{
  "d_model": 192,
  "d_shared_expert": 128,
  "activation": "clamped_swiglu",
  "moe_layers": [1, 2, 3, 4, 5, 6, 7, 8],
  "router_score": "sigmoid",
  "normalize_top_k": true,
  "balance_loss": 0.00146,
  "init_std_router": 0.0365,
  "vocab_size": 16384,
  "norm": "rmsnorm",
  "norm_eps": 1e-05,
  "tie_embeddings": true,
  "batch_tokens": [65536, 131072, 262144],
  "train_tokens": 914800000,
  "steps": 6220
}
Below are experts of layer 4 (counted from 0) of a mixture-of-experts language model. Rows are named router (the router's row for the expert), gate (a neuron's input weights, with its number), up (a neuron's input weights, with its number) and show model dimensions 0-47. Each number is 500 + 25 x the weight over its row's rms, rounded and kept within 0 to 999. Numbers have three digits each.
After each expert's rows: a language model's description of what the expert responds to; "mostly gets" lists some tokens that are sent to it at least half of the time. This comes from a sample of Wikipedia text that the model never trained on.

# expert 31
router:468561530505446517497494513520505518475530560504514539490534476504498525521470506535569491521475486473469478487519525499449519502501473526517508
gate0:493518481503538516472456528505501465488481489504499507524525501519476426507464506511522443505502503524543482501526499498556540508511474527502519
up0:543457493526506474473483520449507487477493448522501481443535501512495486479513471500495493508508555482519479469452473521512472494492470497498498
gate1:509511532470472536504500532487536502487482487523521523484528494479492492512502516501491504480489470494509453510486531470514445494529483512556525
up1:510494499493495508509497443542502544552459508523540539512483474531463487482503529457499506475507475466462449565518481547472500470522497520550468
gate2:488494509492507487474498524495509516476496518515530470474493500524519508501466516530505500524523491481467476530551565492503513514500540524553495
up2:499525461496519531497468502507467517500490498490489516521504493503517469456443507468513483520471508534559482493506513504489515501489502520455512
gate3:492541510485500488513479484507535482490509525489504462470518487516453536466511473529513515469535460494512466527518504502471483454479449502485542
up3:518515497530510494502485514502515477492451469473505478515552478515463485528543501503476494509532481522539488490499537510439488500490444525484497
gate4:448522532461459501480484558513462557493519486489495477490522496507495511515456484511487507545529495503493483504525471494472518514497481521480542
up4:506498497487520465504515470513501491454478435486504512509536481499477499464520518506498518508484509486517443505523467501523493482574547511477484
Suffix and middle pieces completing ordinary or technical words, such as -ment, -ion, -able, -ium, virtu-os-o, frig-ate, Venezuel-an.
mostly gets: "ment", "ium", "hes", "able", "ion", "op"

# expert 12
router:478486504533477526451554532509489486501498531515515541511477479484462501482524496512485461508479530505488536478551517499513511547462506506510515
gate0:470436493505484468508528474505497471532482497501518515480464507491476558500459470528512488534506494505527503436456516476533478511486494489491540
up0:503455468488454531494517504517472453470489471490491496522456494488491518528463516497501491506526468480489451460542510473464503449515519479484519
gate1:499480508503461489488486457484478519497530494505484507541493475559472530492505497486472496524454488508511491510516511496503522495463565457491526
up1:529473497438480528500496502538433534507520479505475468509518510528484514497526435517532468495533479511507509492538527505557536484468515461484505
gate2:466485534523489475480541517504459488468516523488530503485519523507522476506480510509483468466479509475538499482490482511512516483557521503486521
up2:478521508526511448484503531515452518493531527480509480471507444505491479488489540485461461519488509475523506484507513498541508540500535469454496
gate3:497511497484530503491508486492479519510513482489456508510471493513529493487480510516464497534547449514536455509524542499528532520500538508474530
up3:525477478490552460473518514509509492488498471490475494533477494502533480500457490525455508494530452499554486475511525506505521489506479490484522
gate4:484492501517473524443481517498523525500499479523471537512469529484510436503507542480513448528489494450517519514495486514520521538496482479489510
up4:479481499520446492482466475465504510505489500502465510503460487486506478467514503475539515503513482504531520501473486483515490504499547494503503
Leading digits of multi-digit numbers in statistics tables, percentages, populations and dates, plus the colon after Species in taxoboxes.
mostly gets: " www", "1", "2", "3", " ", " −"

# expert 10
router:541519506489475500482496531518542534502463490486490479496526534449473528504476462491518474461492474516526504457505541488482492495494480500533529
gate0:532531510521521517511517529429516522504462516500522498517492457466460494504488534503497492474513503509516500502459491521524501509513523491461525
up0:524510498504546520517517535492490526526447463436514480481514492435498518474521500512476523461511512483553496504532483513491480473497480498493466
gate1:538551490489475497481490569505482543507454533528502499541460529492529485491520518508434482486509453539474541524467540517506472524504522477508507
up1:545489504456471489495508498443484500540504519510462517570471513502476494471484509494494486503498511486518521530508493505497491526495531486524527
gate2:532550497546537536536489503494508520475507513546537511486476490507523513529526475495555490480502516533499541531522492516505458494475482467483506
up2:521527454525548536483472486503472466476433527497513507453461502506504483535501493508512507497499511492500522502466518473457418472475501481506485
gate3:502463448507491454526552492510489556482503515491508492478501487536483506522493527471473482491469482489488481514502498528520473471506506459537472
up3:479502485500525503514556482480526517487501498485522473491513517506525500553484522503480460481457480515554504500506519472503444501548502500518489
gate4:521489551529487520515504574498549463545477520506486540519512490476471485553470510502531493491473509479506499503551497529481528460480495517557514
up4:493496489527494506525467524468514458506492487478498459503507466477512490483458486494513497495490476486534499486513562479475492507538517486542538
Second or later words of organization, event and place names, such as United States, National Football League, World Championships, Trinity Lutheran School.
mostly gets: " States", " Cup", "ville", " Academy", " Championship", " Association"

# expert 1
router:446530522473470476523533500517497516461534503503538490456505439478492495505494532547451551510493531525496507497507483482546481528478499469504479
gate0:530520507545498476522473472476504536510484490479528523490469511495544467541520532521513491516512485472495482504483515481511537477518499493497517
up0:466531481502494491478532520525456506513518516507517503498467521516496519496491518509508481465452465525507496470510529511504551498535541486538540
gate1:477519531516470495495517538484525542482503527510600498512476497512517483496492526507465487523475493488483480488472528531457461538470475501494495
up1:451499526526495488480520522496460531493512520501488479530504507492523526423492542480514474500489461515526517491515503499510543522492483489503506
gate2:495510473492483484511482485489508531475491504503521496507475467457477490473486470493509532513521522505511512506564469483510487442507515551462473
up2:522489459543481480514470485503538530515522440521510480504498473500504518472511495512510488483471506510447479516521508516518484461540531497475517
gate3:514495475499453521459509502482504527449487498520512423518506478494499493494494450495445486487484472474504494459537496470515476521483490530515499
up3:459482466499547549473493494491465545469509522561512486539493486513490463516537494486484470468514508500504494462537499495483496522514512454496503
gate4:497507492489468495534538492456521503485517510513495508499484455511534502479505527555474497488508509506535522548515526504537453540534524530523491
up4:493515463489477483471541515540511512522493480522518558508510445546497445494477512511536513462513507466482492487495508544514478512425522520500504
Word pieces inside proper names and foreign words, often at the start or just after an initial letter, such as Ap-oc-ynaceae, W-ush-u, New, Al.
mostly gets: " Y", " Al", " New", " Ar", "Al", " Kar"

# expert 29
router:471516505455494502485505477477530526487521473492491502499510491519522500523538481515488484480499504447572546552512458459498487497474477556509525
gate0:495510505459495541505514527544501500487465511512489467488501485481519475503512524457492506515497549476498518543522496476517493491482498548533525
up0:500466465507559506505482510491525507518499501512510529482533520508504501488456503506522463453496511509489522487501518473552474468487500509565475
gate1:468534510502477524560466529487520507531510519507494490505493494468517472505510514528477454488480457474514504485502488498495466506507493501495489
up1:516532497502480518513506497499497519544511488518448496458528488488519470507483483461493491492487459473509486491547462512473507509468484461483488
gate2:514554459516481466495522501503535486464539513511473510528460546511478494468475506521534515522501510499511542505550476494503476485533523478480544
up2:512578486494475505486502514509523495490497513516468523493507521485471489499520479537508504480518537503514537515527476533498483532558505460471519
gate3:489514504484507535496551524515500478509499479505477527522515459484540538529500502497459484532548472472536480567472493458496514494468475486533483
up3:495521509472506447486517510470482502495484477511443513545516506498514483501506517505485489492537488502535520489490481489525536506496494521489486
gate4:509559497502517536504496537497544449493458522517490520506500437461484525508497482542497510489518484556485507474496505487518470519487490484495481
up4:501475511497519543507538516486496496512482502523551494527494498497479526536520494507486511504494499556499535534504495486526503542501501473552509
Sentence-final periods, abbreviation dots and decimal points in numbers and coordinates, plus closing brackets, degree signs and table pipes.
mostly gets: ".", ").", ".\n", ".S", "\".", ".\n\n"

# expert 18
router:486565454511488511481516509511514495512502517519501456506509534491499493462472494489501488479474481532516474472550523516446491497489506474522503
gate0:476561486443539502501550507499488512482528483522518492495470531466535523465474487498472518502482525517550512486509516534524487472506493517559504
up0:532498495510504484531525471504465490485510495457473520528488513492534531473494509488483512518503500489494524477468507498476490497489484526535474
gate1:518545472514500568469449507479530474451458525524453512507456544530487501520480507507525507497490481490503521493526509529466488493495553541490522
up1:517516487527493518477469487486516481487473489477466493479448511537481546470501495512539485466514479488480503486538473495478509480478541526558460
gate2:441499485531486557519502501541513481490526479531504489494481495546548488472511511465519457495471509494524520518548517495471480493532502520510487
up2:497486502472510511547503505476535477521513518515524501501518500519527453489511485473516499523473490550509470497527481482513475491511507586540517
gate3:502452491487436488524508512496463429509487529471487508481503506469486518479501485559517517466505494458484482486457495501495508536459532453527479
up3:490522515501537469500486467534479490516487539518498491544521491487484465555540540507553464480506510472461502516479469486486500525494507496477470
gate4:512483442531498464509483511520519486471487496566486537488498558470508497442491511468512490526511511501479484516529481470463557483460505474555485
up4:556489482463500492477495508521489504479487500492475520465521557469516561482479503523467523480562522439491505516480533472506482500456533437534473
Finite verbs and auxiliaries right after a subject pronoun or noun, such as was, is, had, has, occurs, belongs.
mostly gets: " had", " has", " have", " would", " can", "°N"

# expert 5
router:516496468446486477512501555490509504511465482489498475492513512453513542492429488484497515497495475513519529460526511494468516530484459499513522
gate0:500473451485505484481531518518465459443518507503491507525515515450482537515480481524554438492537525538543513471510479503516501505478486491516497
up0:486501441507489470486507527514514488464475529499524507494515504502539524535500514515460467516538511534542516479443488526490502511447481518513474
gate1:491492508457497506500476523480503486469525479512515465478525498489554486483519506490524513471478530512562474536485456446510511474540491499495489
up1:512512508478519490534508537561476474476511463524475510485454502462492471480495472516478490473500484505508517484521488494511529499538504491489488
gate2:491494458510479533524498491499466489476506510527539507512497494494522476484506549465493448467497458500491506474506546489499493527523502473459528
up2:479519506492524490524564528488534484476512495448526449518480488456553511536464526510485465523503468508537507476502482463484473530501491488495505
gate3:485541490477518499486469475472555523510530539473516480474501473431546501534553512483496511480513539495512504503506522482490530506442476541523474
up3:516501548500502507476530463449525469502493513480562478509548467531521532497516503489487463503533509511503514500505519484507482497448492483502453
gate4:467545499506475524521491480510552527513461470511500477516498480538503519481485536475524525460440505517516441469494485534489538469465515557512560
up4:464534510518473507514565507480537495519482491520523496482491494530544440500519499514508506483465486498487484444534496480498479472495505483466501
First capital letter or piece of a proper name, often foreign personal names, plus Road, Creek, Series in names, e.g. Troye S-ivan.
mostly gets: " tick", " Racing", " Am", " Creek", " Road", "-M"

# expert 24
router:503550513490459503477526491535518511519475542508489477461498480474484488514504515497541481526454491436497461526471497487520510474491499556516499
gate0:504486441503501466466501547503479516489553460518468530515486538516524511506508443496493502538530497528498483536498538480473516487528515501536470
up0:535497460525539508536475568525485498478539436505473521551501510493545528504488460489516554535486479462527507474546465483489522535488486480516472
gate1:536514525548447497504468511479487523560476537477539523485472459490479495491495493496472494484498520516502476462530499515502531516469484555520483
up1:544526472518483527507462579452515490514500555529497533491518525530481484505520459479509506522480513518506488479523522499519485477526451535518499
gate2:467532529484513484431479527493551513433519563542504494514525522511477504495475513541507512525524468502445517482510490487518527541502504482518533
up2:484481484533488500511483508490481507479467491487518504496487499500447500527507489511473466525490474499544532504487505522537499511518540499512491
gate3:468505471518496463474502487488455497418461470492472487494510477478516493502466510535533498499493512505509486509489514531499536523501501506493470
up3:516513459481481542479474466482492505540497475500488497507517450483518490509478523507508494502493472494454495520483517492486522529487481492522457
gate4:504499516483512527529511517487453496490507495511546492497511474540503498533480507540487479523520531510542488540515473467519513522525461495507476
up4:525482497476519508512497558524485511473484516519530490482509508515507544456470488523488491482482486485511507470534484494553518507516496470529506
Suffix pieces and derived words like -ing, -ed, -ation, -able, plus used, found and Total, often after was or were.
mostly gets: " Total", "ated", " used", "ation", " use", " found"

# expert 30
router:500501513495483488493514494519521506509455521529484507513482496545478514504495503491553465488473457463508486525545533489479488529472494495512539
gate0:485512452500504477508493526507501474494454442530476499493505542452531537487491521500499491465485523488478519501532505547510501524525480502550536
up0:419536454483546504455502523512557504470494538513479536497548532512482515507531472514502519447515533513529477460537491545503501513508505493508495
gate1:497518446477497527516535488471489484490501517581506478511510493475486484514531513484494495467523450478503448445499504508475466481505500481516505
up1:526444483466518505542538564494549503488486495529515462476467534512545506490506531548518486492537460521519537490560506506495531475504497482496508
gate2:476507457501495513486502574491493532515497522509447538481519477495491475444510546452526570485514494511493520497540476479528502472523471462522522
up2:505531483522538491496514441508518530513522505497452535539463476504444532486502475510475491453545501487486509455499502509475518514495488478548532
gate3:504483496499471517497493532487542498505513476459523520481539481523505489517499529504491502515533470554444478528517489478508500473471501450498452
up3:500481507494505534458544487475502524484465483477471505479516471508528534455513480481492461509534508512493489544462523528508520512515536477518529
gate4:472505502498491480466498476506547531492488498504500496527473532513449517495490449475524445498530472528497478529484533498493501472526517538511502
up4:518487490484505536496481504558530512485497493506479520454488528500462562464493506484511494505487497480500510484539535495460483468475493495514529
Everyday head nouns after the, a or his, such as season, film, team, name, family, often closing a phrase.
mostly gets: " time", " team", " film", " year", " season", " game"

# expert 28
router:493514516499482500437509503512503499485529519506539530485490514507462558517472479538471511503501500448483470496514526494525488514497491528489534
gate0:490448433531543515464472511516502510497503518526464533509463527495555494480508498482533487535479504522486482497516481484478523480505484534492516
up0:465464479507525492488522528544482491477504490509472567492497530499515504484521506467564524525459564524449515518524515494498508504507491545520500
gate1:500474486485500519521527515508460473446520465547490479486522491517556525481500511499527475495509485509458438524492499510482501523515538471467513
up1:504528504478525501530488518500467513432519459534515482453505505524517521489482473518534494444485493506506498549503458481484525496508501479451492
gate2:488517547531471514492453518448537485469475486524484509505504495550495490511509514470523507499505491492450481465464526496547530484484484472504475
up2:508500532503495515469496485462516488445493506522479515494502506524515483493485494520470531516536503520527475471479488470501495501524505507500478
gate3:489507537494502542492523516492499498458494500477513498498497512508494541573522498508494482541492516490526526506516486537493522501481478522471519
up3:507501522508488529515547528487490495469496517488477492508519499552476495553537525512453503539467500514504498500507441536520537458482491501475482
gate4:439464521493493504544546534493525495505504497481480459496520524514513483505511518495501516513529537466472534570472509454546467486465499461511506
up4:477521475492503521543506539499505477495555554506444459498513552542515486513491534505480515514512506509487509581513520489501469485474477484486512
Digits inside scores, coordinates, statistics and table figures, especially 0 and 9 after other digits, such as 1–0, 25.04522, 3.9.
mostly gets: "0", "9", "8", "7", "5", "6"

# expert 11
router:507493479484479546507510505539526499523488499518486551491528509458474506543519479480478476562508484483509446507461504483478479493511519499516495
gate0:492445500492495501514516500506489488506482497472486492515478487526536503520502543441511497508514525515519484550460542509506471523516472524507546
up0:495506483528482505494485495521497475524522528535465497503451473530550497520489497467507509505467495483519492536491530508534483502566441464482493
gate1:505456506506476496494544490500489515500505500506498484528488510532498469500507514502479509512493487460499492494503503446472499495464554506464512
up1:482466490519523465520472529480490507480528470476493495499498496475500457544518488514485522530492542471502455492501544451488527493489535469472534
gate2:538521477467477557548488507482539522527462549496496516511524509516529488489471438497525541475501455488496523490482489500481501523470504525523498
up2:494508508487453517508541501484498499506487534511457480456524520536527508524492427450493558514521482501530530479523506512496533536467531489495511
gate3:493453484463467522495469459517492501510487488471513528505533526533506498512493469481546467492545463491461511477523485486504445517507493468515454
up3:491460459449471476520505522537503513503532474504525530490537546490483480491523526505535401523499517476495493487489513496485494516515492441540482
gate4:416496499549508522511486529464494522517465483497492525450501476454493472497503533489505514488555529476511489491528548488467517454488504495514492
up4:456480490505524495530500468433487530506488508492553542444510486473474502519505515495499469488593508524515500490507544465507498481501541448515505
Field labels, table pipes, colons and section markers in infoboxes, lists and tables, e.g. Country:, College:, ==See also==.
mostly gets: "==", " Total", "====", "===", "See", "″N"

# expert 19
router:517509426455480520485532543498484483477479505477525473499521511515507521498495513486464532499449463512494519485514436502506511509479478515515536
gate0:488465488477523497484528518508481501484489480489537479508568509451511506530464481508487467509545473511487489535459476493539486493483535528522502
up0:520489540498497492477512506455494526473481478457480503493524471484453443502528474501498454498487495557506495453476500529508434499492523496487508
gate1:495508467467494451459479517474497485526533535510498538456487499446540458507542532533490489498503499526482546541516465505478525508492532523495477
up1:544510459512511458497495549482454511512516542558527511481516499463517492478516494492516494533510464524497498495500493501490484532511468522509526
gate2:483516495515447506522487482462490486509519541504547450480506506531492488506506461473519478505446511507525468496509502475488549469505465494468544
up2:498508448512481506517507528493474532526540512480538502498489513515553489501504491459466459545511548497530505502521473543522541501519513514458527
gate3:464477463473500477505472540481485472529516567492511512517493527510462473518474530455520529504470486508532453491465514526542460504489487509498498
up3:497487521497504504513485483487531510522506519511505504486554524526538511490522505464485475493501487539527521522483518557494449526469528471491486
gate4:460518503535529528509516489472529457562484541485516550493516493492504487500479502500473475490483521508519485473545501506522551504457512545499563
up4:445507495553519502481482492496517478516487510473487516444498499469501481520493492538461481480472509528472496521528497520489519510475499547548522
Forms of "be" such as was, is, been, and single lowercase first letters starting a word, such as c-otton, b-ucolic, l-ynch.
mostly gets: " c", " p", " d", " b", " be", " was"

# expert 16
router:498490506486468524493534440535534486503507467483535475495529490446486503531497502510494485498489516526490491469526477491494464525511486543500496
gate0:444524465498488454499526523526502513522528469513494477489510495474439489518532501495453544540545472515500503477508478544468492520525518480528515
up0:487532474530506472486560504508489504521515461481487425502468503525480516545546490512486503468519506500517487535478564504516496500533497459526493
gate1:527529514512484485508525512500486455460466497508457477514495500502466471557542487489515503464549492508475470497493501512516487506481535527481511
up1:498502470514499451484490523498479463456499524503461513528493527505487484503507445508506497484555480506488489532499511544482496498511495495502526
gate2:485477477542451487497502492470453479475502462450530522533503464444431511508487476499505493490504503494470483491496536472518496502506523507524487
up2:474439477516443496455473510450479501464484445456505499488486496484456541503457502499520490483478479514468455495481524449500520501519477477509494
gate3:485519517481478498480513478472516485481478502492492475490490511488493509459478503504511529506503475499525526518459479508482519490501429494473515
up3:489491461491475508458489498499508553506515485473527531484490518499507519488510533490514521486493495534526536541469473494483500493480466496479508
gate4:474535473503473487450498511469545471539524486474486530540484496514452454478475490504487450506518492502505507485515462479463516532495471496507509
up4:499545473470484470489462476474468503499504475484487491529495472509471508488471456515515477518486471478490509523503434492527542494514485478500515
Pipe separators between table header or data cells, plus semicolons, colons and slashes in lists and infobox fields, such as Engine | Lap Time.
mostly gets: " =", " |", ";", " or", " /", "%;"

# expert 22
router:497530536497480514506548534508525553463482521531495539477492476475515516491489470539525487480529493423489487525531500513575506464485471523506502
gate0:494509520504465512505523519549495541483497475507529534514505474502509539436529469474486461499538508487510491535516498526519496495492539483496486
up0:498520504512494487474519519519493562515516544482533524536498502545463503516466477504502483493507488549482499498537496493523490466477524481465503
gate1:493515436464514487486547513476549486495479551498495504540536522490545514476492542476550485496528496501524553492515488508473485515508473507517476
up1:504519469534542477543458493540521501476474540457511501514521529477511525472512491496478451491531494480532511500523488521482493501510488488497446
gate2:491528518530527505464449516524473492533480456590508529489494463490502472530542471494514552499512507503503483526418508506530552491497520542522500
up2:472501481510526510480462558517487506507486487579506490516505473504519438481524502487523544527515487490515473508489514511524551483496499516507494
gate3:487502488521500542519525492519504559481519489527461511506505481527508519498538510494511495511477486505515467533503468512567526457503523526515513
up3:517515488495489541535536530479536508517473568504481482512493541507481482476500497516521519505523541499472500522538494503498518501475497510520513
gate4:475495488498479448537476498511545530522454505462513527476532517468472524498479502492478464491486498503523531474538514481509459484467492476499496
up4:522497446463480453458531524533499519501564480490480554501498473530517497483502520498517469502491490484478510461510526481544504489508481481508486
Month names in dates, in prose, tables and match reports, such as 12 April 2018, began in March, 31 August.
mostly gets: " May", " January", " September", " April", " March", " July"

# expert 17
router:502534541552459505520467512530548561458496552496509491497514514474499564505473508503535503540497518473510493476527530492510504491515464483529476
gate0:452534508492503477522489522532486506506485503510539498490462489534488469547512531464441510529510476491531502465462480475517530478542482517494478
up0:516492475513447523482461526507494542508500484501474491491487441494516476503461468499527495478490466558452504494491512491459539468546524494480504
gate1:472499548517430525526481531502535515490481497489494486505501504508476461527502547528524473505515449446497505498515478529499513487510504467503504
up1:480514468470515564509476484469504468470488510478508523484535480518532510504509508515476519473479469442540485573511465505475539469545503462487482
gate2:445501539500460479502462511454538526494513561517513498503499464524467508556494525511520483529469504478487534521474462497510480508496473505479440
up2:526506552526516532446559486476505492512489484521531503483473496500499527472499477478496528486504497467508466523507497537492487505443512484479513
gate3:545513526552492511529459500474529519506475481505549530505499490507471513496476536513490488512477557482515517482550511499486539529495453542474509
up3:497504471519474497515499535485498553516461504512507560513506492567502506488480494492537498502469499472502489517511497510478533457467482532488523
gate4:531538457497511481491529496515505479476514532486466483524497497510461514488458484482493515523499473568467535460483515493478486497477468493498485
up4:492544461475530518495511459497523504520470523482513504479509518498504509503500534494483519501538517538468501503514516494478478493501461513529481
Final word pieces of foreign surnames and place names, e.g. -ina, -ton, -ville, -ford, as in Gotha, Poincaré.
mostly gets: "ina", "ley", "ton", "ana", "ani", "ville"

# expert 25
router:465499484488501485504541550484513536480462474531512475467505495494497493497461529506522539465539471489526534489555498500518522477479469492529476
gate0:465568497477487588482463456446467516517475549501519509511477458516484451507507489497508514464487519515509512523488481503485508515475512480502485
up0:503484478485518517491474501485427521470527517540487477521512503522501461497495502481504496469459507481498454533512476485531518473488500455524468
gate1:488501477528511537483537543476513556528529510489496508513495456502559527467540529458492507531536523481473518475513499507557461509511491514511512
up1:515527493505499502511585524425457536474549466501493526507505466515513511537484488522514491524510497508495482510510520529514509492512456503456544
gate2:493485519485491499486542458561489518514508483522483511499502509461472503513471548507512529431490503506483514513489506517498527471482507514551540
up2:473444518450529493484482464495496476493494491507512508493486517493519532506543554527478551456524480494530507467538498495504474517500532510542488
gate3:487506476468477479537476527450505500475523522494465496523459459489540492564526511504476538465453482531515472483491532512521475458469480490515520
up3:479536457474519533495497508521497504504551507523481539531489480477494477496488486501496435496495490502474507430518473506461515490511469539510477
gate4:498558486536498497501539505528498574498467514472496500490500492555485450501487482475534528459513486506475481498507458497491483482477514501515459
up4:472472477544520516494527456505473524546516547527454481490483486549496515493470510516509499471527509494482485522541493493491491460461519500512480
Pronouns and capitalized first pieces of words at sentence or field starts, such as He, She, It, Her-oux, How-ell, Gib-raltar.
mostly gets: " He", " She", " him", " It", " Mac", " it"

# expert 20
router:508525454535532509501523495516481519504479522516509510477507489539507467492511505446495482475512512489496549510477527490484539555523500513520531
gate0:474494496529452471487464497529556494501484495511467523482492514482526539475522521508517460482456478535491504485508529486496479505503500496507481
up0:472515495534494491505490492528461526496500522506503492475490509525496483456502545498527500484506486561505520449490489474456522500522500507496465
gate1:536495496492475466474508514496465499482487483505439519476484491461510457511528499506512485505499494537539533498526525473499455476510520497522479
up1:510485543492519475481504514489492528511492451489503507481492528519473447495518524494478510481508476524540556482554516500484469474506530524561471
gate2:513498495485488526506547475469494536530493510508508514464513513549497536465501527532513486524518558560488502519539472496514484529472464508484509
up2:514465456504485455488503466434483547533493482514528488480474486507476535485498490522544485496511492485486566495516454479534489519491523522492466
gate3:472451508512554446502490499496537521526489460538482480504492486500491510517526499452484505502506490488468503457476497468511515518503492509483455
up3:526487485528500488480531493530456495479500516532483504508505507517450482507515496486502498517488487462489483524492512501459497435510456495466481
gate4:508484532507507441463496557493486513499498523520488478534512487509532506493482473461508544479490446459500491529491533470506541514459526486520479
up4:528490535507521459486531536512442513519499489519524454509490507509470556487460499477474526519534464495484464495490500476482528541490524519497524
Commas, periods and line breaks ending clauses or list entries, especially after dates and years, plus but and However.
mostly gets: "),", ".\n\n", ",", ".\n", "\",", "',"

# expert 3
router:499475478502502504420521578456522515498504481511557497496513491529480480536516517522484436519521487492515477506495539489543486508472501542556476
gate0:506487475477510484459506515528512498495457509483420490458522493485487516544525535532549499510517457491479473495499521492523518539492537507519497
up0:498466466553506473491527523482491492526453508496495532521510500529486525468533472505480540422536474483549497498518521483497511525518527505542486
gate1:506507553495471509507566547478459509500511476513451490504500474534473583506514496505472507485476533510464486458514517534525484477493502486522505
up1:481510475532510500523506542529497511517477523464455484532488467505515491489509475511524489463488507483529479512483480500466499551531467493497524
gate2:522510523470458506477472542547484450515478522514457477487479479523516492508489502439472511512502468469515479509500536492488541461475504501535472
up2:502487512481467518495481532571490461476487525488450501497526448530468453499540501496505503506512463491507495524518503487526545485518446557534492
gate3:475577500536503535477451506490473502488491471471505515514475577539508488548483493492495445537495489551507484483459483505539497518463469495542501
up3:453517511510514502528462505472526516513524458502512508460520523480511480526495503482471495515501513550505522429495508488528517509523498516482475
gate4:535520516484460544539501514492467527454503450491472484519467494479514466531505467481537526436521518504503477521530555504521479486518485521478469
up4:563505477502482543535478491516516543448521500502495462508474469501533462505508461483485502442503500465463480492518516537514468449524503491508507
Single digits inside numbers, especially year ranges after a dash like 1978–1987 and 2014–15, and table scores.
mostly gets: "1", "2", "9", "0", "Early"

# expert 2
router:509493514536475526439492449540517510473490496512503505523500495490449520520507506516521514447491464477493502475479528491495521519507493494493541
gate0:506483498460473466522522513455533491479552513513512519499510504499478537542521479509496482492498501505499518507502462508496520534498517492539460
up0:483502467502456484512493499509508502454493463533511490487479490494464529492516484524514509538514457535481560497530490488492543537461519498509499
gate1:545494471504464488512501508461484506453489465483508509518518468469542549510468544536513522505521441526475500464504509514505461523499509477518543
up1:511500464470537509476457530458502488449468499514503478490507491516501496489502565533508492506508513456498527497460472465498479485516478466527477
gate2:494529490475497554527497411510520521491491485502467480529510486462480460536509454488531485525529501501500505510490514491470473508482481483510540
up2:524464499496539525513506459507555478510476499520468489483492464515488492497474462543521514500518451519512486502470536471536435514527524478530545
gate3:459517515485482515478511494529524518482528442510494515515500492504466514528504463482494545494477502510532465491496524451513518504501505522501471
up3:499488512502512493493510491526520552538517474485486491473520515488484516490530476485487513480515440533559465489510507507502524516481486538509472
gate4:515506500537474480464531528524513506511449503477515464508518527485497526539504482478475502450481500510500479478500533509524503459476520498527476
up4:511504497515490498487534492520524533508468479521523491459493530503516475538479516510500502514534499512463471464535528518490497512515527503514501
Digit tokens inside numbers in infoboxes, tables and coordinates, plus count words like two, three, million, percent signs.
mostly gets: " two", " km", "′", " three", "%", " four"

# expert 6
router:462517466472503504487501489493500542482518491486508552476496500467469527494503514494483474475496471512489484548482450494465512525470476532495521
gate0:496491444468465539480527521517500559499522493519486518498480487483472491490502537506486470503497552512491468499512507540479502478522523472503487
up0:464455452476508518485478530519494488516471495524496526530518490487486451528500487479526479502484514516507457495482466517493506484526486475514509
gate1:518527530485484502510477548520472473485499497519517503482460531531493517496551496434482499561512512536467522493483467484508546537468499499494526
up1:543513498532479519471520451510529524485475482478493518520510516492468491520487480504492496512475497511486517455541525514498503510502539525540524
gate2:497501501500484487487484494494533526467497524502516486521491547520496480504536501481491517538478453487501473513446485534489494472523486516531530
up2:478475517519520469482521486484522526531492519521487446497441544530527489459481520495499483481482495489462482544468519511533521479469457474513513
gate3:432503521488517475493513486494528489535493495497516492489504543499522519489502504529491500456525509470487506500534569509446492543441477515506517
up3:478522450470486458503514480503514478567477494529509472492478513535481485492539521513532504424517522515530500504470467507484530533514506508499501
gate4:492473488489482500532537484464549506490505494421483530555475517518533503508495540465479479489485499476485498527524498488474488480477497493522515
up4:519482500523512515509541504504485517475481486462529517486506508551514514532503537464497454523497459500458500519525491543534484492471532491501478
Line-initial list dashes and table pipes after line breaks, hyphens in scores or compounds, and sentence openers In and On.
mostly gets: "|", "-", "On", "″N", "In", " In"